From a checkpoint of a small mixture-of-experts model trained on Wikipedia.
Experts: 48 ReGLU neurons an expert, 2 picks a token, a softmax router.
Training: a variant of Adam for the experts, 421M tokens.
Below are experts of layer 3 (counted from 0) of a mixture-of-experts language model. Rows are named router (the router's row for the expert), down (a neuron's output weights, with its number) and show model dimensions 0-127. Each number is 128 + 24 x the weight over its row's rms, rounded and kept within 0 to 255. Numbers have three digits each.
After each expert's rows: "comes before" lists some tokens at least twice as common just after its tokens as in all text. This comes from a sample of Wikipedia text that the model never trained on. Tokens count by the router's weight.

# expert 42
router:208097166144172099162153128147116111061134128134127145119122097108166135103133122137133137133198152092139123127088120080123143147135128123143110118072128136154114112116129108126112176104130105119131125134080124124163152153141148084127155139149141107172123124092154129096131123092101098148148110145133124150099139121129099104104141133088139120154090120107138142127149136156122109097129
down0:123149143155115093149110113120063105147145134099130117111157125113109137126101131120150120146120090139120157084118161129149148166132110086157125131143140132098132143090097114139087165085121127133064129155097116124145142144133080089130108132160126150157102130179127101113068097104127159131105109123081147145107139138128133152150111189133105127142168150125136136125117139125147109114178
down1:155082128149109110129129124117106152132145145151089125155080106109093149149087146131133138140130157153141125140172129192163122157126135114105108156137132120143145142142117050129070089140129129115150090104180127152078103119130136138150139129145109127114160123127134117122121133112127141114139154130088145123117110137089132110129122139105100095127092145136065138115088129086141083157156
down2:124145169138177126143138134153146121094121095090144118117100110112154096158070150155135140092109109117137108094125133137128133165120168127134166093112088113122125153080165137098127142135092143120102160186097114119143092089121136093111122119173104138127133143125130112068133108134092132107129130140101148124118147148116146137141147188158168169142138095147152161099123143131118138121126
down3:131134103107185134151122121095126116067112114144128122120127137087102109086115101118102143132152134137118158094111157116181151165133147086138085064160128146124122108149122149124111142133133162113159175135117128114132121119096135115113156140113063139170134090140149067112139114082143109111122151107102107128121129112154147115122101136145156131138123135110148127095151179166137114134104
down4:108117157117105116138105097122128140112157107082131104146098124119118095142153110124130123137158153135086159120109127169168126126143109159137135113104161130109175166113112067099122106129153090110075150135138139105118115117154120102124109103154144138149105158113101158120140149093078095125165132135109159147089162127133114158171106151116094157121083126130183158096139129151146109105115
comes before: ",", " of", "'s", " and", " (", " in"

# expert 19
router:165116120132148102169156188105138087073174155153138106111122143110176143119139122135152109145162109125113114110173138119140155129115196137172133129120118137131121116112124096114100136104099074121168118098117171133172120159114106171123110155122123136157129113133145153129105149110135142137146121140104154147145136142158142110110111131130158125146113133108178131096146100130105169164085
down4:124134139109148117080172156123146115099125063097178128109089136114156119126082150111150169076172152114152113108118114141140127129122148129119162113145095142144102170106122189115131122147096129157124119123119117145099124109083113138130137139096115115108118097166123138133137140146129154098151101106107112174104170157151145116110150104120137162120097118148118129126102110128136141121056
down5:128182112139144116145129122122136129153158118121140130139112170109106185108139121138118168174099123125138132100152175157174127110131135128163122134114126101120157106130114119124101097120147170143132115122100122159079115154156090096106165150169084156093123086104129140118183123115150106125109154154087109113082148166159123168150123135141128127126137110143126147093115113083161148144148
down6:169124147098099084130102144094125109140148124146145113116120118113098112116126138097154098104138134153120156144157165150154082132110096071113083144131118081123137155180150105125115144113110108144140147123108162128113175117116095094106121137137120167121154084118146120168163099121144129138107115105076143125117118168145123119123157184158135107138134150117163156107107187133136107124140
down7:085089151181147177137168135090140107140174159174167122122125149082123129133152112152127088090087138126121107147125148146113146171137109117116094149131151096129155099097057115103139134127125088131156131130145125146144097119114160140110123138141148113078109124137152170152141092130134128115143128152140142152134147075129157136108163115126128117132094165116142100108102105139104135114136
down8:108105123150136171095126117166119187173106119154068102135110131103088158098129149135139154115113143127149124158112155125132157109150129118122120144132153131147126147136146191171118127140157167128145081096122117152105148154144150138101129148090150108119111148114135130106118119056170152142069127151111126107175126148133146157096120093128122145134120144131076109142137133112105118136124
comes before: ",", "s", "\n", " (", " and", " of"

# expert 9
router:164119148118111150146091158083182165143126116137141085123110137061123118141118161107127119144157158141113157127139141131121086172143127116117164146105115125098078146169144144128110134164150089110149148153098096104130086143119140126137151150113122102151149137127155134154131138133158139159145144154086163100166144112107139111135149164118158164132121110123096168116114133128164150103174
down0:137139124128138144143136126136138152119163125115097125134151145133138163112145133120126099133116125119145142139115123119250121116142136177130136131119170130135132125105117112137118163136139122173134004117135132119148149138125125137138133137173122126118117010124130145131131110140140128135135119125135107141134109126131108144126113134120119137117170118141125114132121118136103108129115
down1:127075107119137110139121137172115110145129107142122091133133161130168145098161137143129115147115137131170097104139119076143119096145099117123089112121155123178148103124125127156141121137116082146092136120078149151170142116140168149141106107147146142116124092126143164122091133084118111164139130105196106163122120148153135163130122123150129096150130112101130104149170168152153173137162
down2:097121146126086092132133122094108129132141116129108140117125132080120148170134193112126136118139133162144116118139127097107116148092148144120166143134116119120117089104135125106103066183150115119137128137087097156106136141136145109093116150133177088115142182151153158106124178082153108152125147096135135150131165126104154115127134128114119125119149098106089112125095082109160171143138
down3:110150154136090146141098094123118145175125154160140144138119118098139076135078154135128137121154129136125126151080142131121112146104142127159106114107092122116117133138119109133120089141135157119104119142115106094144137117123111092138138104097145126138146195154148174173196139143125075166094112118144131123120121124115150093133108158123081148161107156162138152125099095111114179143099
down4:105085139118111086099100149119101123102141163103096096116126124096144117089099142142116149111117181113141110156122163146120103121142169119136104107117140134154190149154121134120162115126113143163144094112160159150149152150126136107128105075166128164098143123091146125090172116112067117110115158137165104116124116105146110159159138149099127145143122146102111102110123086138143105156109
comes before: "-", "|", ":", "ates", "ious", "ated"

# expert 35
router:134129118128106130137092112096166143110130116089144153157119133108101083097153130119112142094121125115091109136154099140226190143130106144135113191149121165113094111157130114121137140151125110125113083122147134119138151139119112128116120115190133116104152115122131119123141120134081132119137121107164117111134111110146138198122060130127116162121130139119136097140150143130146135092119
down0:136127113119083134127192150094103116149158129155134151125162121147131122140154109105151105169116089153158164163134108116129110115087124118133113138095122110122121141147108144111176123128109104114152139114126115104078164157122173156146098094127138137136085138165083147117094145119071144131093139155152128152105114125142108067115146097124109129127164124121164091138137102078109135123122
down1:119101130096122159101138113132111102119148129146112162096101149174143110108124159137144160151130134101156123107099089061186117137117095158195132132155099132127116118172153086108119104176155115158128141168126127116128136079135108134126138137157129119124155116146116116101123149124152174103095115114166119117093145129120142131106159139113113112113157116121108142117097111076122105077136
down2:109131145130153120104153123106150103110134104129133115158171113123139147134128123129169146109139072135130123124141127106172132121071140086106090146120134141123121156134145096121152133122153170122086178123143100138081136079126159094122090143120112127153119150067127108105140134110130108137131090131142164067120115165108147115114115123141143117087075126104115124127140170065142139144103
down3:174123129113179142126154127114124129137095143130107117124122125170142121101147138144159159132077126177134126117154110119170149125085134119145079119126120121154135108145144121132127138156104125100106135115181156159110134116127147155130135162116121160124176143141129116100134128083111143109102181101131160103149086154137129128137166182170097109131179057165140142132127118112150127137149
down4:170119108118117150115154176117136114127142133106104109106147081132169146114155100101156127174123120140134098136128106147142178144140150141144113142144142116130107134096141109141175134092135094124133116145149130097154106098116101133174099149113123119119130089157151153119148157114137138149208096122128114141136175170165152097107136132105148178130200096133130132119147159131123110119119
comes before: "201", "200", "1", "202", "2", "199"

# expert 11
router:159130147092105116099144118081144144120193097128123138158123129109143131135158145119114136127115171114087108158123106085129112083114141109115094133126146104148123141132113109115117130133111102125123079143138137171125145167161130150136129139118175169149144118123160136143157139107089158176141125152166183101132159112186125148089135166152143132143084150098122115132124080144113127159133
down7:180113106150149135109147122118141124109138142076143158140147139139141110113119120124138125115147098138127121119134109123135120121174110108064124159145104078137095129133100167127103096121126113148131157105095081090102062157135120177114163151108136151118120136121109104105075126156148157135132149145125077169095112111158123159115110111137129086104140158113104162112125103164140143154108
down8:114121130102121177114157090104119111103141114123125111130150133130075175113094087123089124143104119101135153101100132141078136124127143141154142126128094151130144162117140108119078195164135129146101125125109122094160165103150114149152113120130146096150159139139109158107147124123099138118126159137083107150134123148105135143146126149119108146128158146162145128073181179088131110090140
down9:166105151111139131132131168150109131102144122168139121113101123095108135161161145138144130110139139109135118108172151149090111137132160132157170104131056105112128132126161089133172144120114119115155146128152179132150146130094131114131108150119131092099118122137133100137158112105134126133185095134112162129113165141107090130137166147181120169100095133130167154142149104152116118131064
down10:114120109172141093113168103075109113092144155147132129131120137112112158122164098159114124122120074131169132130129143158152173138141143142156120141138079169137068102159141123095168129115132126161109147127103146133107140064090153134145148140157113133112097141113138092142119119138121127124134094097122133145117086095148140133135137096128118116151156153123117112060134100156150136166147
down11:121098121150111105118128141130089154134094144097106155118118089149141147125095146168142155134124132098123133126155147107161129117119126137114176145117114125114156171118141086144150128130152155136169147115137158131145124143148147145116119113163145107113130155094129167164146150100137100140112138123212120111095091118085105148158120131085109145125167091202155125154130148147099131164103
comes before: " of", ",", ".", " in", " and", ".\n\n"

# expert 39
router:100160156117110099125127123116115094144124117103085110118109109152157119142120166149091149161135127075131157129110127106123174128122091117119132160118134092121122095137090159107153112146108148115088138106139102112145112143086122159107131110172118138149125160151090160112142099132151155096137151112190112082151133101136116134126144090065132162092110106098124132108167128112099140097142
down0:145176166133133143110101136120119166177106122148133099123119133172105114126084111140132121124157103121110160134137137188117138146054176124145120145128121105098161173134125109083119116150089148103158118133138111112166120088136141129141146148142142101131156167124131139111110125150151129101141146107123128117125144132068115161119123128145118163143119170097096177101151130120068127117141
down1:067139142103118138106193125116099165151167106131097134131086144169105109110157142140168152114131108124178136125128169103126159117109133109144120126159140147133132164159135145081139102070150113124120136111079148135126153102125120158145100154123125161142134159095151079087120165105107171126139169145172125117143129146091124118121139108137118101143116147144106126124146146110103117142100
down2:126144107175154150097131166119096127125115096151120114139157120134158141181142141135127124088134098149139145116089134106155119149140115127110146129128109089105145122104178118164117146125136079159139110125106156131106090146094085113128119139082121131112131048115111108128155167150145135141164115154148135116119147133118153139119126129135097166120169122192109130149106133123088088163093
down3:108139060163114116114100093091115178147109138136110095124146121123136115136109187181119137147139133195121143118134137113161126125132109087124142121110149107141132143090126137145082121200159114128112097110114132139091096166141172147138091138157129141126135115115158141131181147145096134096153145127123122119155127123146121141129130109132140157083120105130144091140101117149114146133082
down4:177111072122063115157130120124162125106111112101114130143140116116117143114136129184093149121142143137151106120116101174098124107185149114149107127138109079129114183166174066135149139130120109114145154085171143103139116119113119180122149133129156133117116112167102113121156146126150122118138158133105119120131160153179095124140138119128149132155121115145125119141129114131125095103173
comes before: "==", "The", "===", "A", "S", "In"

# expert 2
router:141107162084156138174130115121132120082118157102112116139146114164112099142117143160116094066166140116113161128114145125173155139126157139137157094174131131106140094143132106126194137109106121115166090100105102125102149121145103128126125126106109152112081141112131140128162126112114108094154157166155119153163109144091165134113144124153114140128155161180108118122161099119106105135130
down7:140127139086125131146147129096158152097121085119118103113119140160122120146138138160125067127165136105130107081157104163154152177179161136151112128154111117154157146104137131144135148110085173135155106132124150147153115109078169140140113136124134102113098152119141120125133150150102124157121116129117145124144149138085119147186110113175175160145105149120126157134090131117158129076112
down8:104101118103139139154136108158122118116114127128135084138122162111076130109134135144141147119119117078140168115136134108133092148112135174151118177143125125172114137114126099106098146121091117120069106122129154115111138116096146150095106122143112090170176084120151116125089125150147084146141125161120135131116129089085091170130097098119146147075150152122097122128149159125150169157140
down9:103102138098108121092186109126170112133102091161132162114107127153142111158121150067128161095100116160138132162126116140113118144076172132146119124123127130101131157167142127131087112121128139138145153136099152126126137132114140160130076199162134170158116113110137075127135141091125161139155133103149109154111104102161117133112088111155113133124142135110168111125107127095125122115096
down10:143120099119092108118130180108140166095123122128125128134115127124113112120125132121122094141119108147180124127096090132144126119134117161166129164115106140101096072112130101148092123114120122100130120163094112087126082157101099104103076110159175112141124123138101124156105105160104169142148152127131120078131184151082130102132116103149112167120132102138111146112169125132160176114134
down11:106131159130135156130106152150134152148122136154098098104124113109147126124129128101145100142120164137108147139114148110133095110108100095105168168132078087126074115109100140168138162150127128105128134096102113139116095120142140128110122123107112146141096108136146175156134116128108054111166134132160186158137136155074118140133140128130146105139121086180099140162141153167142115089119
comes before: " ", " |", "%", "0", "8", "6"

# expert 12
router:159125168099119111165138122090108119124132128090070098136107135163152082131102125154080147153156148137040166134129151130161162129118129109137153112148163138123103145137134095151154118129098134102136104136158140161138110102176115081127094113129144155137150153147123106136088112111112114111145088116139138128123153131142137120089149106106101117150111113088131086106127118105098144125108
down15:147114117101100138087151152132177136098134136123090122100132118096123148107099115168124131126162156088137140074104176121139112106095091147090119126109087110133094175115106113151120124161118116132097146120149122130127133134128159162118139129132149104162111163139128132106088088094148095167089146111149129078150131107111111162127152107125166160090075164148108135104122139125137139111125
down16:113138102129182155140125127148127145131165108123164143163127098100129157092198114095115138116121157113151144106102111137105104129161150102096138111130100139167073112105148109113153148103104087109150124098139128137135081138061154107126174095110091075149139176143112116126115158144137144118109131146100128149117119113143114161141126126138118128149150134148139112173144176148115135131120
down17:169119098140147151115144130106156142148110118156137162101136143143137104150174140101156145060106130146133139138117074096126152111133107170087116162158079134112096084118114194115122126118126134128069149130129145143120090131107103139147148128112130097102114114153145118126125143141065131101121112136109145120099111146150144152131125118102093185124129101134114124142141149160181126108134
down18:137145122122156170162110132119140147102111154123136174083101190166116132066145136077128140075134149169109144140143132116136143120165130166140129118115120147133134116133136109114149164106124129121134133153139144146123137130115164171121121128120105111133137043086131113113169132123111105113138127098151126111138158173143138140131181105091168159124163170122105127113118131170124136121131
down19:161140107118127130169148123145137141136109137125132183160137135141134159156197129125139078074071152160102116136119159104166157135126104153156124128133142121101147113117113101137149152130103135172125108129141099139106137152127133141142161095135120166099136064140138132161177118138100101138122093162139112146093142154196145138144114133132113114115132115143152111158127132174135094119132
comes before: " The", " In", " He", " It", " This", " She"

# expert 31
router:171133115091151149134142160101133139062185102179138112135153114131156141099103131098094131125152127094132139139129115068118121119157160134138178146143114165136119127121125131111145110141137111166153106120117071139134122122114134090123142162113135111136124118114153140143123083150091120122114087123102168152115137072140103120096141110169167153181121136117108113135094150127134167128129
down2:085120142128137113137114121072173106072118150088133157152122132101116115107168109113136134099148116150116150109106086150074135125091140100136118097095153115122166155131105122143119153149126095173090135127126151120149155126122114113135114097143142112095139165073124115121132126105077138141110162127148120145089113076092162125086113101170124157147118107102126111123129167136118143120144
down3:114145097138131194103155091164106101103103152121152136121115137133152107129113134173115127103116135079122139114091099132091142132094100136157094136125151114140153152107147144146096141120136145135095163117157140139146134118120124145136106177130181136151142126146167147158135078105167127119079070113153119157130124140155078149106145133135126123147109156124138122171151101144127114154181
down4:119159108144147093149124131136151156161102128136089127119122152132163162137147138121146118141069087161118099109147160118158106142150129133141117149132149130106139104121107075069151145111138122132123132122140154115106057090134086154110146132110079121133137118152165115122101104121126146170057114112101113125085143136111122115144132134103108102121123117145148143157108155107144130161188
down5:132128159170174143162131146090120156125109144088114138117108155166155087136119101091159151094157134093123112097122109139123108186147164086107119146110120138135114163128163133112145144101124153104119099129099136120165131098150133154134135155124164113106130106124120151107149169119178164126126153136127114150149128189088117094125151140164136139136124083147166153111100118151157141093129
down6:074181130142141137141111150093115113122104152126117112129116133129122147144138145129150126161119093107135139100140120118184134124135131136116148167123138161133124142132098111118128151142113154114134088161114140168165156165132106113079166094185087109115114111102133111133130136176116101157133129153125123121085123175081093157176140167151115143116180150117139130111186109127145149109124
comes before: ",", "\n", " (", " |", "'s", " and"

# expert 18
router:137140126078108111093167098081112119139098115156140125170086129110134152082122105147101143131080175114128147101105136093157112107114170117124097125124110108162138143109149147122147152145149134124148145118119165180120121127155128165110160133130130148130150098123145157156155110096128154134118104129159136094129143170105087116116112106155071122140121136095107144183111180119124100122117
down9:111172121126094171152158133102123172163100106126128142198112115091133126104159159175128109113102125136131103124155115055127115122101147096146145133125155083146084126085117158125128077144169171093156159152135147115106095128133151118101107136160115146096129142111128110134144135113138110131116127159143177105130128133135147108160137145152113109121111094147103148130148108131153145153129
down10:135175144106142137152115141140143136132142124118128086142136099150086094171120138183128173153175126126127144132110132166159165089115126132119115112112129125093090108168120108090121107159171162140105108083164176112145152130139132166120111157153110171097116121131156078115088132144096150109116123158123153165142154133165146129156090125117125156132114120146128132117121135079104135131122
down11:115118056126137113081153110110131113147092182142111147180139115178160167148162177109103147146135127149134171173147140127117153116118101104123148147151138110137127113154123153173133133162127099165144160135152163110130093122133137120126153122109105124142136152121099124112109122137171170102159151149127145128106110127158091148118142129113106092138139122105136148100150107113173093158151
down12:118127171107099109137108125108145086126165115109160132133189121113127122099138127134132128096145136155041144148124121140123104131117187125136106116086104132136110125161133075132141116129178097112124109155102142129134133129101083111140125111135174158163138088142101152137100149147110180140128166106101143109127115114138134136155109142111096133129144141138131090138165072128094114108149
down13:131119133120145163143132098096098107144126120154136135193152124107146142150143145097093152120146149104119197136117091161102136124168129125110147121080107099144129107140126158165144173155112125131114144105127159127176154119122161139094156116092143115100158155145107115098143133137166109134115140148177148187146129125159120100109158093169117124124119102124148134104104115095115150157094
comes before: " |", " was", " is", " and", " (", "ent"

# expert 60
router:082114118098147137111108116140110132107141138126135156151138107132115112135117116131130131084098121085102145127123098114138183098131141141113103134122153130097107091154130102134105158112134118193143048100136103175112164162112104102100118129123158171176109141142132141154091130149109111140157121157169129113147128093150153180108143146132121180125146118150094104137143127126152138158109
down1:106137150119150160128168138124182149149140132124100144158098110132166111138047140121130130155121099118085130149106161117176129140101135085155128137093185159102114098117121175106145121107181172125122159129114122128128129105106064119112099130083180134136118158143134135120150102121125127137102132108124110148143132141081101126150139149129150129139119136149135135103119139108152171115123
down2:123151183110122146122100101118102095112144127131118116162133105153086127095128096143137152083167138134125118067112148154097126174123126123158121124103148140081109124128113140144110127151141114133132083135112154098096153104091113113159140160132095164139133103152117151074130117149105122128138108079067149121132103105165146133147089163140100138129127107156110093123113165154098098127136
down3:108118047142146172142152088170118111119132107105100130119119170121158133164150164123154085185138135089090132129129154099131130107148123126158142117144147136126122127101168138087110128120159124131175150105130116140134109137119139083111108107127143142111135127128108144106109162109164091128125161178113124144140135140102104119154112093116155101145118092108098151093131076106116166135108
down4:148137098113125167130166141150076143141102146134123133123118188110151132095095107146123107111184119152123144092144123175124130170153115119149135130126098135137139183174147149161168139159155102155111123149121119070154088123119156141126141120122116126159098131140143143112103096147153100088148114133143133113106082093131123126125130129118152208156142131111127134161133122129160107147116
down5:179141133081159126102129166134103112112109102084108125095141138165105157140126153149125125131143133099130127130105084140171125162174152092122139147136120103137136126131152103123090136120140122127145092117129097097129160131129181128159051165145173114119127114105142127152147092134147129120139128114120163152102117111171084143154122165130112130182154125124132155096117131111158119169101
comes before: " |", "–", ",", ".", ")", ")\n"

# expert 38
router:147095130132207158115137106105129088153125126127100110147076144156151136146118136088171122105147164096057122114132104135135151135108167112110136149111110114127124138097137124115138131131116127114119090131105138164138132139149149114104098108119154133193111113134126150140166116092108153147120105088184131105132154144129155128135139113165094122149130157114107080162136111100089119128157
down15:100162112142123102097179108143123125113134109136155098082126117141122167092133092103110110147091166128133125108117143122134089145126147146147104105115111125152126145141091152122150151153118134152118096114143090107168115134183151132134114122157056166118101073146152149162120082145151109128101126172143165153107125158109120154091147151110123163139134150138156104108138137122168127102139
down16:115059168155119155160145194106110102151165116165110132127110127166169115078129128107180138124160146108136122137146128111103121152133125116110133112126132138149106172136127109137124136125136117131160126118113130150136104149116122162115127180116092130140134124094083145106149101136180154155117128148111150150147172127113151097103135145119077122151131109108130112096123122100148124097058
down17:157139123141143121129141124121149103097144139107119104167101131168123123145126118136105094118120136122129112142120155100137119147175131179144101118151178145176157135116148109112139144175143070125128129106138142118114119092156146169099106096150091179156140136139186130142142121106163116123095124126187127109167142128129134074116113178115178167106127140121147116096117143131146112096146
down18:116116122074167110122114125093171109102109107118115117144131114128123104125126117171121092099144164116111138123109054145123132122139173151112144142121112106105131136141087098105152163131120146137134101131177140100128142109087130144134131111162136113156136142147091137146148129137048165159138113142129137124123174127110171134120177142142136165121105140103118139114116157167113153070107
down19:158115116086097131120114124115133143162163111103153161186164148128132150156162103160093125170122155155162155109138122151089110166131095113116166124131128115148108141135169128120095128134202138127139161143117179158142158114119120127110135147106179124143114149151126116107112122158090161130158108083096105119151104150145157079126126161138098125099123121122130131119154132145134144102104
comes before: " the", " and", " he", " which", " a", " but"

# expert 33
router:145127100101134136141135135173157140139124111127133092186142151096112141155166149118076116132147125115121137121126134122126124082169112140167104120126113152167164146165149133118125135160145135137121133138150120120127130134146153113134140132106194124164139124106135101094123126157107171154131107086120158166106131148161165172103115119133088133156164153053092168132120128120141110163159
down2:115116139144118140131165147137158100126147106139114106129102109131116156149121114100131076098153146118128143144091100160165158161158170112104113144169119149104130137114145163061123171079097135110093126114146108096098102114112104094127122147099105097197110117156142136109114114155097121127137158095104136153100117155088129185137135121159131107153135156132140120097138112110104125132143
down3:138125210073117148149131135089148106112143138126122112125107109129117132138092108126106104113146158080125158147115153084242105134132116152142119123093151121147130158135143131092107143137142131112112103130121140140119153124129097128166077118139158163120120159131146113161145143130105113125144149120097128126139128135113150088139112159109113106108123078137144162131139099121149122164144
down4:133123173136107098137112093116110156103117124121140155150121106140140102122133102107120132156128132079131120108148117148148147131118098087131150166141081135144089122110110106119139106098139131115133101118114132157147141170160173086136066135105130104121107177115088148142146142123101133167121138115158137147140137088125132074160115150136127093157131115119173107079160098120056113147123
down5:135140084163130121119147145132105192149146101091105122110109166135098138127154143147130119134112143152150099091128128094133129151134158103150166075098125126104111112081103144132155129101115124122109127131156092129114162109156111159143185124170072144098129184148168152140145096154111147144105143144103126081143137140162138112152157144148116137158146128116131117162123118167159106118124
down6:080193099123076133128088145162114150149079110137144119132104122100112165118142143145130149099170141121155123134143134135104148103176141170156121168109111076167131135124111112111151127148094167139120128142115162156141135125135157127152144128151126122120080175135136135133129140122116129171111126140091142146144120155121111082145119168128151096151134161150115127131171109180090105122132
comes before: " to", " by", " in", " on", " that", "ion"

# expert 10
router:110135072151112134130138189108162086127122132094140168105126136124130120123098084108154091132093168127127082126153111141125124154111156109131128108150073138124125142133131116095065144151097102090149132094143129127145109122126149115140165099115166119138136137114094134131173175129155099127100148104130145111128148088163156109094087149153144090135100134102114137118148118082150137132128
down0:126100177148151096131111119063102114117103058103132102097126120142171110166117154095095145120137162113108132146123124156098090128131131132114135150115124062138132162147127125158149154133152142128123152116157143138114111114139158144123104149055159086128144138162137103130130122122125134136173106127120104165133137118136151124114163114133138190100136075137107148129106113126104120117106
down1:149123101115137138110157116132137152167148084165138151132159108152140124172144164123097144143172153127125145138117092165115151115150156113167167167146156158101099133157132123103168129172145150112157097100122119155144136124098139095108087109144131099126083135137121132161167106148083154096084104165118144142134132103131137166110124117123117173123129131113121117129103085137157159088139
down2:138134127113100123160142142147106152117170132147126161090138101148155164143116143134124103125092119167152095095119082089132118132145173103140135119101131167152108104090119147155161132123128111129173137131086140154112103171120098141102124146148111109103165098117171075148122143112123117149129127117145153147171115162138162123144127111141142177082072157118121091125108091145158139115137
down3:120118129151134159135141131143150128137143137150120156148082108134126147112128132166112082161093110141098104131111165089146139103147115163130107110123134082138141140083106083117140146128101170119158153141114107120107156101132135117137099138184143135090064145157131160144150155101188150124140171118103119087171152167111109143088154129126132110157158140141129171105123114131115103123147
down4:170123119149132138133114088127176162134120118158125138170114122128098096082129133158143132103125101088161112152156172095126146121157128139108109113114141157117163140156130107138114119117139151147145118149095070062145138160126090069156153136199118136148108127153126124103116121144149148142124068115107144146131136110136139159121097142077129123174095118118114132104136138145129135124131
comes before: "s", "ed", " (", "ing", "ow", "a"

# expert 37
router:090112147120106159157089165111096113144127167147168181095129174161161123145139124177179099125126105098111088166113136146123105101111151126098129125091136103127139131133140105132112113094112135116108154151159179137130136116149155160111135109128137119106122126147128111105088135162148140177125134162158181126160138118138103138125092111100128092105115109120179119116120127139102100120159
down4:114149113158165147099084125175142125137116151111112090128119106161182098159093121115133150116139142132112096151132142162161146169138144122138154159120128138133146110120132155120088108150159126110036149125144141114115141088117128156166111118165121143132108145119149131090088133096183134097128116133132149132097091153144107135116142160092134119152114138156146107106083115096155149133128
down5:112158113090129129084128111153132129118157110109142082095118142115117180125121146169149135083135090090145118167103117111166162136151102193129146123132101090141092115123145134121157136141130125113115128086116125141116152118127109137115104124123123114143133082154140109138130156181117122132081136131078108130105151162119117122184126166152120106110153168154109104137175142084129155110143
down6:117112127124079183139155146144159143136138150152156134146141109124138143114140132105113078102121132133110185127121126095104125110160112106127124121126130100144105168141154142134100168149154110124121169131160105150092160099131151152087121133082132080123148154144181125102111182116084127134120130123146138153122144123133132198126111109181109129118125158123097139113152153119164116178123
down7:137151108100144161144113152155130104158138102119129148149136141159180135079103120131097109122124159155125107102166149121068125089077144098101145082127154135094127092088103107114134106131113139149128151105130133103083126114120103167131117099085155109105161129134108156127134175143125133134142107146174111132127119125121135142106122081072114097135104136106135074129132126114174145125128
down8:110137124161148164183101142127125135119105125107175133129161137130123122096136124163122094185128111145107093115145140102126164152152158131107114140120137123138088097126107155141114137110125109168092118144103090099148143190137136171127132129156164123139104138110138151124092079111147115127124081145168110109119104141130164153130107116103112138119206128099116082131138126110096155132100
comes before: "s", "ing", "ed", "er", " of", "her"

# expert 20
router:184101186102151153141139131123138114157144119079153114154152127131115114133141147138156115159143101102146076131176129126122105086114146131113170121122117128154119141123170130143111154099117170131084106134128127129168118125149105140155111125137159064104119146134164114147100152151140128161130090159095146128139125158101119126110163162130098155109165107136123126160086159135150159090110
down2:095136141144157114105102185131081109128143117179145149139155086153155145149126138159144126146130139163124156090165115142115104117112108112147125129164144119075095088081145135135096147130116122125086124114129122186117158116111145118082106118104128153109127116140153092128124125185096158118174130108132136118136131105136120105168128177156100146107099133109149106149179123150111126133122
down3:146143126148155154181108079101133123136110113129132145148146104110124137103179085112124143120159104095137115143117148074132120141126097152119129101142138141138162084135182135167116143128121161154121151157151130132160175140130139169092158160149109140128102088161095156120100093115161137104127112168106144118097130107150116169100157141119116133131173140098133179151118124134129109092111
down4:127096164114096132104136121110189144104092131155128121136144094137184163156093141086131146115148130156128121176117084118127089080070133149127150152140143148134136128140133120152143095158133144121148151090076147137112145134133126112104095098101148136129097085172108156141134107111126128162120146140154127135081158109134122161123131096086124113148136133131093172114126143102110160140134
down5:097111163135106082111136098125189130104149144074102107118125138096113131135171129098178160158126138111144127150097122091152129157128122117106178130126144144086148173101108123087104103114114139109096161141115134124138114086163118121104107130113143128102124205136140146125112124108127084130082140161100136137121180153107156095130128129142155137131141101114127151093123119113129114114117
down6:141110143117102137113101148151108117103146166159101128145122145132180174131096125125155095080077110098106146149157134156135126110075106131109097134128128141112128104089125150124129139116123103165144138116133075144127095127133130115167126095126151179131128136089122121154112128134100082125141098097148141120121128128129141120150178130128156109205094151135149091156119139102107143176158
comes before: " by", " to", "ed", " in", "ing", " of"

# expert 8
router:100140157152155129101136097145112149111114118146155119142153110069109131146132141097088151108123105111146097155174115130099149131136134095096138115139148134130115166121132144162114107142108091101135157107127098107125113183118153075150102134130126116096161139096159115113163131156168151122114138096147084110111164096099117149133118151142169116177149144117131151117139111138081090184121
down15:101132133171138126110194150132124170119109131158123161145141138114143132124076127116095114091148099111124135116128177128088137122160121114121097178151115140128110147173134143101161093114110134179085127129146125124131154140086123086124132139130100121155145122135126129139129153119147168120106164153119122147099093099121090169151100150107122146169130155135154182148099112082124138137166
down16:134176127144147128100117130109151136170155124126119149090112136083135131124140164115131105124102103134140113114160175147128130126138120121112168133125149114114133148081091128128189166122109109095127135156118110140168143109113091148092125086158135113061142118143111118148108122192084164105132158125100137088132095143135149111126088166078115137116144118146107116128161102143101136117160
down17:136148120151129107142162126177115088096134114131190124105159131087112186144113160141091127133123117134141078094136191120141083099156162149134145094117081144126145146130131116121125149122121114089124146105117155091132100084146108122112105166113109131109160137194134118127129111112124107106094153110087116117143129117138141135095091102141145103123147134097140115124119146145114163115093
down18:131114111123134089163120149145121130085125137142112087162157105112102113177080134145107124114131103141106144132136141155123124092098115156137163123098128118070111150082136115124149111165115132116130125145134110140151191166090130119117102131140114120136140130132158161128142124146098131108175072163157176099175132142114121124104136157135169148117106088118145072134103134106129131161094
down19:121165170082132145135120097107104151123112122120125130109123121148080141088121140124123160119149124131148130090163156136161100141169138160136100099167100122105125102148115160104128146095097108115086131152086144119176115133105183107123119106158076102103143131122130084138139138147135100122094117165131100144120081142114126118143131120084101130145176116165093092103168126156132119135119
comes before: " the", "4", "2", "3", "5", "0"